config.yaml
balance_loss: 0.0018
batch_tokens: [32768, 65536, 131072]
dataset: "wikipedia_en"
Below are experts of layer 7 (counted from 0) of a mixture-of-experts language model. Rows are named router (the router's row for the expert), up (a neuron's input weights, with its number) and show model dimensions 0-255. Each number is 500 + 50 x the weight over its row's rms, rounded and kept within 0 to 999. Numbers have three digits each.
After each expert's rows: a language model's description of what the expert responds to. This comes from a sample of Wikipedia text that the model never trained on.

# expert 26
router:441470473520498515574440577530448582455430487548430480509566444512467457472532527441533505443569459520487461475567521615501465496505496493558496549443519489504492486499443527524454468474447556509498598482522562497443408546560481515598536523534475461548523418533540496532489521456487556482535473563423566499481505447405370465500392444556462398434509464574508460560498542534432522544516522453466466600491502585465536464507592475466473531504583443471556540475533411550491495464449459499477510396544517494480444480532576478505528461525526438529466475486480478467468568475603448496395509659516544630580492466501521558455547482482420458478427578408424492568441478545617492542504559436468557461481521529510574538582457559572497430525454448490579555537508564488621454581496536
up2:433564595517472512421470560505432490436472510570445520530448509546472547504573486448463481479456505422443460541579562415488561524471516522455589647457523422504575531417441503517530522492474516536519513457547466396604509502539491540515422468559557573470512594483496455535594429500606521497472547563469474509513538473434527458544496528461493526457454473417496532514496474465498533446409510513539508438593489429509530505450590532498633644545592553526497471539525581445466561460487541499436510509570514465437500421494568466476490491513552511432521483513483459439559551466480461591390574470486488424446509492501624523420473546433434538482446575530550565530431547520549532491515538453458523519445435465547471599506489436505475501502468515490561501495474407446377491612490461
It responds to: Adjectives and adjective suffixes before nouns, such as American, national, public, military, and pieces like -ical, -ian, -al, -ic.

# expert 50
router:428446422471479476582472523542447442577532446505476537512572431422414523546522578455584531531575493520554504463410435429505581496432449392497565507496444505480541455445498527476561541349496561442462604572453619499523470446559512501550553505557369489484444473402446430574466473478482572531581506558506503499502523516537456481444503421586562500519465557465534481603540471441533497509451508538506413479555547486423512443504495527662550542462529440480490587450556536452487441450434542475462565464428553469536505466560465479524533424447549488543496436587573465527510507561483492494471530504474494544551385547516478396528539553508500495465484496524453527467476418453517585527575498486518484577512544552489450451482563535450573477526482458510505569505542600475499523494492592
up27:510553418508591524534555464475527460487485427494536495571477472503419479524534507570444557502436490473409510450473558485454509502480482499447578528473454547576558520502479393479554550574475504470464465544447523480495534467496522530513470504534461500511498475499539477455474513480503541497454522399450526466643388545520508463503502452461516390535512477438476405456470550558382480462429509585519438551561420499465594562504502499481621547528499524425560600384499472463604364513576485477512453501522506591478574404493475521554498522507516538514482527516496504427537466546499550541490506528441536415540542583477491500542470496559454410549395517519484513505526470400520428406573466581467487497456560457528562618604532502450626493447437511533443527477501451486512623520602503
It responds to: Sports reporting words like played, pitched, won, scored, wins, season, and digits in score lines such as 6–4.

# expert 55
router:441555542448529471595522628462529538481514549557446507532534406559418438475542505501511508422494550519425408525454526524514556486502506469614517530451608482567491441440463511569460498451470495534474521509444592435443533533549540469542501446588520466486534491533407472440565582490520516472570499517458407475403525487586432407570512467551521441527539538592531495540489557477475584402470522528460489434437476645450443464526626458594484439526470463558535544536505545453451501429438467464441509483475507476365431525482493447520550445535447461582473496590514466521474581455453437470459553513479532533527522514474536508469620483442545587513485444407459474502489425491535561513541574436519576501455505517475569555605469543513508453438513479438534576517501552468461509544462529
up0:614471496552411473480579522501547560504544543490445416464420444546517487538531462512549444557440517503450528463574519475642507397462523487488493552379565501561530528432521554481434469526564494554384485533530528514516482486478425551500514431509413539454506462484458520522513517429529486437603519615514463513506527408534532489501487522510504512547546499508434478500491454422556499487440545504524468518560519489469480464537510419525450561524503488498544530550488464453527428562541449444515457487575549526431549457530557548503466472511528498483438439440496488519486629523488401553423604448522579631439533453410511491478560504354552559641512465403567549515499519424525495548541575477449460500420538482443528547465541489486549580371470508495484473478504533489585613507453555
It responds to: Inner and ending pieces of Latinate and technical words, such as hospital-is-ations, cat-aly-tic, Planet-ar-ium, -itis, -osis.

# expert 5
router:399412374489545491503430547555457521515532470517481499499566473385501492452578525445454558543546457591442541488500370517480508470483476498570562753486552561571443402449520491487567512495540488444512511592394544495544454483480515525500473472602434450542449480540494476513512481478520478504547506450497537506444513473506502487454518455486553509528431519570552521481545538501444460463488470482491365540454474483444516528586517406531573546469538478470526536434501433451548461514525482486417591565445474454510446421553539419478551431486612540557500439609525476540491536528461476469512578509513425515490476478517455528490510543458487550492496530514453504515503433429466568526542500475469519577468565385461507513536568510496491514475525443487629481532474480436564567629492564
up0:536516444495586398474495500539507464508542475525484547482517529544475553563500467438583487509426573525568530575502556580473491612498503554525591554509488503515509524484533478491511515426478519481515525599479607452455433440534442492505414552458501541469481522573481480425536441393496439456437499548485452518537534391499534559526495598479410502492554540487442483541486600529439564481536539510437501458497525457514428422556522417542483508572534522575606539482477503476579404494593533423495533522499494528411531499510428460528463467552430526447358643564479407585455466432553469497451535492512522506541482539501613556507511518540459565600426435540467596549464510513512480461488545484494498560432577469451576427465454559558426549496495444435599464474574466550508442489512458
It responds to: Small whole numbers in sports or results tables between pipes or semicolons, such as goals, wins and draws: 3, 7, 61.

# expert 9
router:520423515483551461597471601522399581528488450517543496536586480523472451503540567503601478463606525501472490526541469540513564482474538471570449539439484445491573492524403420480517609474490520470488519523471483468513494497548402476596553530545499452628451479490574437529484430506533507478496566434439413421418499422520487479423356421484508451510482496460529473483480573432443522562382486507590447527540583514417549421536521458520473546472536480477435568532560414489554426430506481426596527495484568460430515514455494472530529466615518518504541444542585467403501549472542524483516528536536461538587459400449501556452454579471497443510438542521409487558520499466544549499432478497527561546498518587512469524491574508538491464509484484444461608523548524469621535491534514
up0:480446548500429490460405536448523484514523518490456578433469462524504516492578488562590499441453542505531445491437499477518561522519426514438477488570537497521527540524577480497458395515495537527435479543515478536460465461449496526426576508475439442605524543518534428463583516620488467480497606551535587513495507421420532546399477574550480463469514553474443469531502536511456565454436511409446498546638567481481500558394394533623396585515501477481513518472517499537457557478457457438484577558441523471463568436620501576494506494487489627462555439486475499497474517529488559474621579541494497522562466467515484537526525501457469560514394466547365550541502559536500520494491481477567583488572479505462516525565535432551485442535443484469488488544449558574591561394527458
It responds to: Suffixes like -ing, -ed, -ation completing words, plus concrete common nouns such as water, fire, stone, gun, light.

# expert 32
router:492486524539438457519502513437497581480471451435443450551565420472436455523505558497538533394515580501587529447556479508447654520429479495545585504535514480522554484507506471437431488420499454437448583558515500539550538456572485450490448490525449440552397464469545410479511522494513558421638490424431417507474578467510511493521466404586570450522443524509488478537542495439554422520485430457555516601523511528397531547512481496561525588587553398524465520483516462521529498463478483430469547467479500491449440418400522467508577496485519486562449477496484445490473556539520576518513492637422509554513421404498512558467499494417478529518482566422429502480483402473449518530498613457465559521495583473428508530491464520555480531552486511434580515529587526523489570624510506
up3:533532467640531524515478496450480543482442502541534416496496501435504461553500556506502531465527556420454477448533438573526561538450481570533510491463601511448525556535409364468494542472615538462498552498498476456389550543456494494465575480519376440431471475472470534527483565479527452516583541537511495518455455523600590540525419503548588449501541530505534515522425530471550514400520471469482569399593484581414483552538486454613553579509474517557409535380450475566522599446491479482504421551530419466481419507456444498533445499525518531511402515448553471470403533513525510501395571529565512467500476539501431500529505458430505500487571480415507463468504524428491511559473495503377504577485422491525451542439458501577524549480444616509528551508516399510564518491500522
It responds to: Prepositions and past-tense verbs after a subject in narrative, as in he fled, returned to, decided to, washed up on, due to.

# expert 12
router:449474510491447520537529458547432528513597522485505429428549427462434529601518532502531664476539574593592579445485331479472538434448525534543503517624498475515610448526494527497533442456525546434483517564526508379479436516541546489570553568554516488477477498556516529574464526470484546522533506476462520499585495492504484481515529425511540483484435461536522519461537473494521409525413412380454462511501568488506456470551511416540437550438515479438513561490530544414445444478544507445558601495492529484482462392469572433529535393461612487537624539549464440471496466541597510479476522527465482557513429502565466478486496544420459554485502495371471524436446432438489482537555569474491505511461586551465538439581442515442496442464485517449514475525467555522509467546511518
up1:542558520532404541449501559473456471474395542441509388529485506557448401622491276461499404483502492590527432511530419542544467484430559528591584512532588578585552503521480462415541557552534416554520589542517411473559478562457579422531465531449434538479480508477566557529489396437472399449497485495590452432530550433464504585500433478521395447516509514615568550583528466397491452550427486499496502537589448486543555521445484509431439518536497488449538524531571487483470504554481485501540548458551570427490492567512532511457580490457526379536497494544494510444509533517515462468515540451513438492478518464449516495501524468537489493531543523510536499476507514559516497498464484534473444540430475445491553489592455455465433477480597459448507522472547478486500508444491540
It responds to: Capital letter or first piece that opens a proper name, often European surnames, such as R in Ruge, V in Vázquez, Br, Sch.

# expert 30
router:510512528561462424554382648525473560468510536507413558512559443480433428488593513469506524552531520528625533528495472469435577560546471495539528555585604467487536426431474501554526456495371513481428482489466496505490558477565510533466492478486456464461476437524501518510517496454451488554498486434485545473482541478417354493404521456501419499399415452536547484610511429526457567441522454482525403580529554503506349524498486438539568532580496497462497571438589529460457477458441480507512609444420550520470519413488513466559577466544485494512559450581547468613519485513431463483546557487478480526488484508489492470503449487536512554495484591512406572566365452455548559542501505519484452487493468537418549515586498507488468487494563514430500543474419509486481448566485521
up0:437516500460477567507439442519417449529488490429530571413512556600410436582464498504539531510575541512539503455512468426412501488482610530475456531511573484477499555499430495534606415400466570490527515545439506410464508475510524471486475485454458495530503515545507476490539563553472568581489462536570472562491507498609432411517576441526506379340496402485581429544496519452469518441543477634519512478493446557536458522450503415449481569500465516505514570527479503468526565368530560588588527508459461576456491372669534509455496477507486564477564502549468561551544465529543484510507524433488480495484525459519417468526421555461488503552504549511473549575480435447535608556462482481432459478491554520473498583541465456533569484537543495557540547532502503442507499500548500
It responds to: First digit of years and day numbers in dates, such as 1 of 1993 and 2 of 2005, plus lowercase word starts st, f, l.

# expert 8
router:505478415533505385524392515606525483522522545518485465509616491459443471511597594405554603453503511527495497458466500445506539448511483436485543555539514500487512417399485480489501461489510523463459504528495516499423522539419465490595534546646422516616436438430489457543466497508526561523527537481406493417564484474425451460558425477549520365528594532552550485556464475515454503442492546500511487541545461497461524474466494476550579545446634454424450531554510471423525480503534466431451555471470441553511437491565632530487542475495543414593489530529468466523528530463485552413446507476532559570602426522595504486355511440502544455493428503453436519575471420528446546513501575464495496489520591447450516521529501528479504507543565407499488452498522502524466524488458476
up2:401452422609514480469460484455509424524537528552424512466475458450472490446448477509441456574526541355574521520571564465453558530446579524502467471456517482528494406502465508477510558575500446461534515577575476448527542474513420463563469507434672525555418496562531651474488452472521524530460528450505449429470487447564488498511521491498475539543509485544558581496497483484398584516460555459502456456451596523495556465526535546509533493422464547509490536544519395454578463575523579490475520489442515475522470519518452543484518521605447469529529455550475404452552425598507480483510486460493482498471468455478537508487552542444492503526607492542472406490531530619589411497613480421458477449559557441530470437564506568467424515554512493466486492482514383591426509445569528
It responds to: Field labels and separators in infoboxes and lists, such as Born:, Occupation:, Years: Team /, the ft in heights, and · or |.

# expert 60
router:566519429627387509548439500526496544501582555418527550527574481366470432614593610573442497465567523514541442416503393532486514372519502484552556541586547501515546445499499513478548447460465549484447516480413492415459543557522454478478490431499530485483503453516492525466391479437440453467430503500358463568534501551504431498477441432537547530497501446623508455489487425544502454515524556458530494600486511531459464488618496422553538537575534466460431553402597522491545457523487502493460520469504522575459447469513513481504542483547501422530537496605528389455467531485542430462477486506421527555509492527544530494498553432508489516464437547492450502422490450485428466544565611499387483451495558489542506488507477571511431524490522451492487562551493456564461460536469532
up0:511479531517531442538444531548491510545585478533610527424515483552440472572527562514468522508523591426560421511472403459592572536569337506522480405507556574464585489480501592486407530519437494525476517496450544449415540543482494527479549436486543359560615517588452496530631472435510466480440584499442453532421487480481485503541549530485516480446552449527467559553465554438542555517516488505522437518574500545508505434500433565496479515476514496376469555520540554474522468390552459494451468528526508446522533466473483471533491513542544518551387396555470475403572520478504488457521440416486499530507494533484585484544501517471523614429587522459524484464488507494484408550543520494479518510558430495529456425512598463420452459544374477547518474437574481525450563538521499
It responds to: Word-start prefixes such as in, un, de, re, con, en, often starting line-initial list labels or headings, as in uninhabited, unconventional, conferred.

# expert 27
router:447548526518363513589498521566434576396530564547552515583525436457452424491599513516479551478597511568530559491480456472425454513489567543539574514569503476524543446499455525482461463445455539437499514497490547451534460541646502437572505539483478492442557468484505508529513511415452567529453514496426489442537398512516442483472500514509537521477410453580524406497380472617465424491488520442526525582492509505504461528509487446536518545441402463439458517441561520475530483464474497448500565458488560536469441411441551387585556478523545459496610338610486471485456551424514367541503491532428511532531463554537542538564493424503407482490475528521493497527459530452500519496587591495455480503489560600432514469583509514485502454478459481528485489479414514534499471576518495
up0:504461416465522490552578511514469506526439532575503495479536500448498541531631495482532445474529556552523543460419476488565492522490473511542520593487506534504494540538411460489462430539477519619538577407508498514457406496524445501451536537526529432572506508428495496606533464455534423480435468407458522524524487515571525588466475523446545604468458439482516501497499498538470427447636494455431530511522539527548439510564453559507500441472420590592533515472494515427553545548515478518310520484461460526507516558488553521514471625505564414444518524450546457473467565521528478450531428495422469516565476433532513573514545506526478552474543407438482569476517508641500479434550443428500555487450486493454480449601557526441489501528458533452457518517606492630500647526483514
It responds to: First pieces of longer formal words in government, military and academic contexts, such as Comm-ittee, sub-committee, Un-its, Dis-abilities, tr-.

# expert 31
router:490525478492471472499410612492492544476477486477455491563554445462465454525552599485639509524515546591562483480537426493523516496529479471562535544534572542450508408524498474488525537493545502492464493573456500486468445431502519510518447475611547501479445514407538512563453486483520502530458503441491550423482572434478457480429471479517489463519538466534521476543593458479470444580436548509476504373482547532508409502560483505513491378563499499499447553482586501519423446466452440496490444348513500547522505507469452524638542386502571486523586439611470417544419513474500503408475560466355574627453519509404408523562432441447484506477469516526463560503479491463534550553495536438493539409532496606515520515509458524461476506460506504493514676547513534521448513542530520
up0:597552475483520560532534479486464450422469508434498520567569580515494520563601463542487544429602489540489456454501539573494401511538495565497420508471391534479560393488440575423574533626502468514484563480516559611531561439489477489471434516571466548445407485434461528520485456561434494545535455576529477487462527537382443411473536639448474487448533456442467489502504485493524491478551492534522480482527404601480495431472468521548500463480436558475540535482525489585523567540524472509399571545526533515488414481522428475615459452493532571573479526503485532504518522467473463455475547577547403571435455474380519501518510514483545500583519435480541521530474512511449590529536558542494527448488500537607451566433572510499477470597516460531512484417469639533495476564471517
It responds to: En dashes, hyphens, slashes and plus signs between numbers or codes, plus the digit pieces after them, as in "1812–1813", "0+20".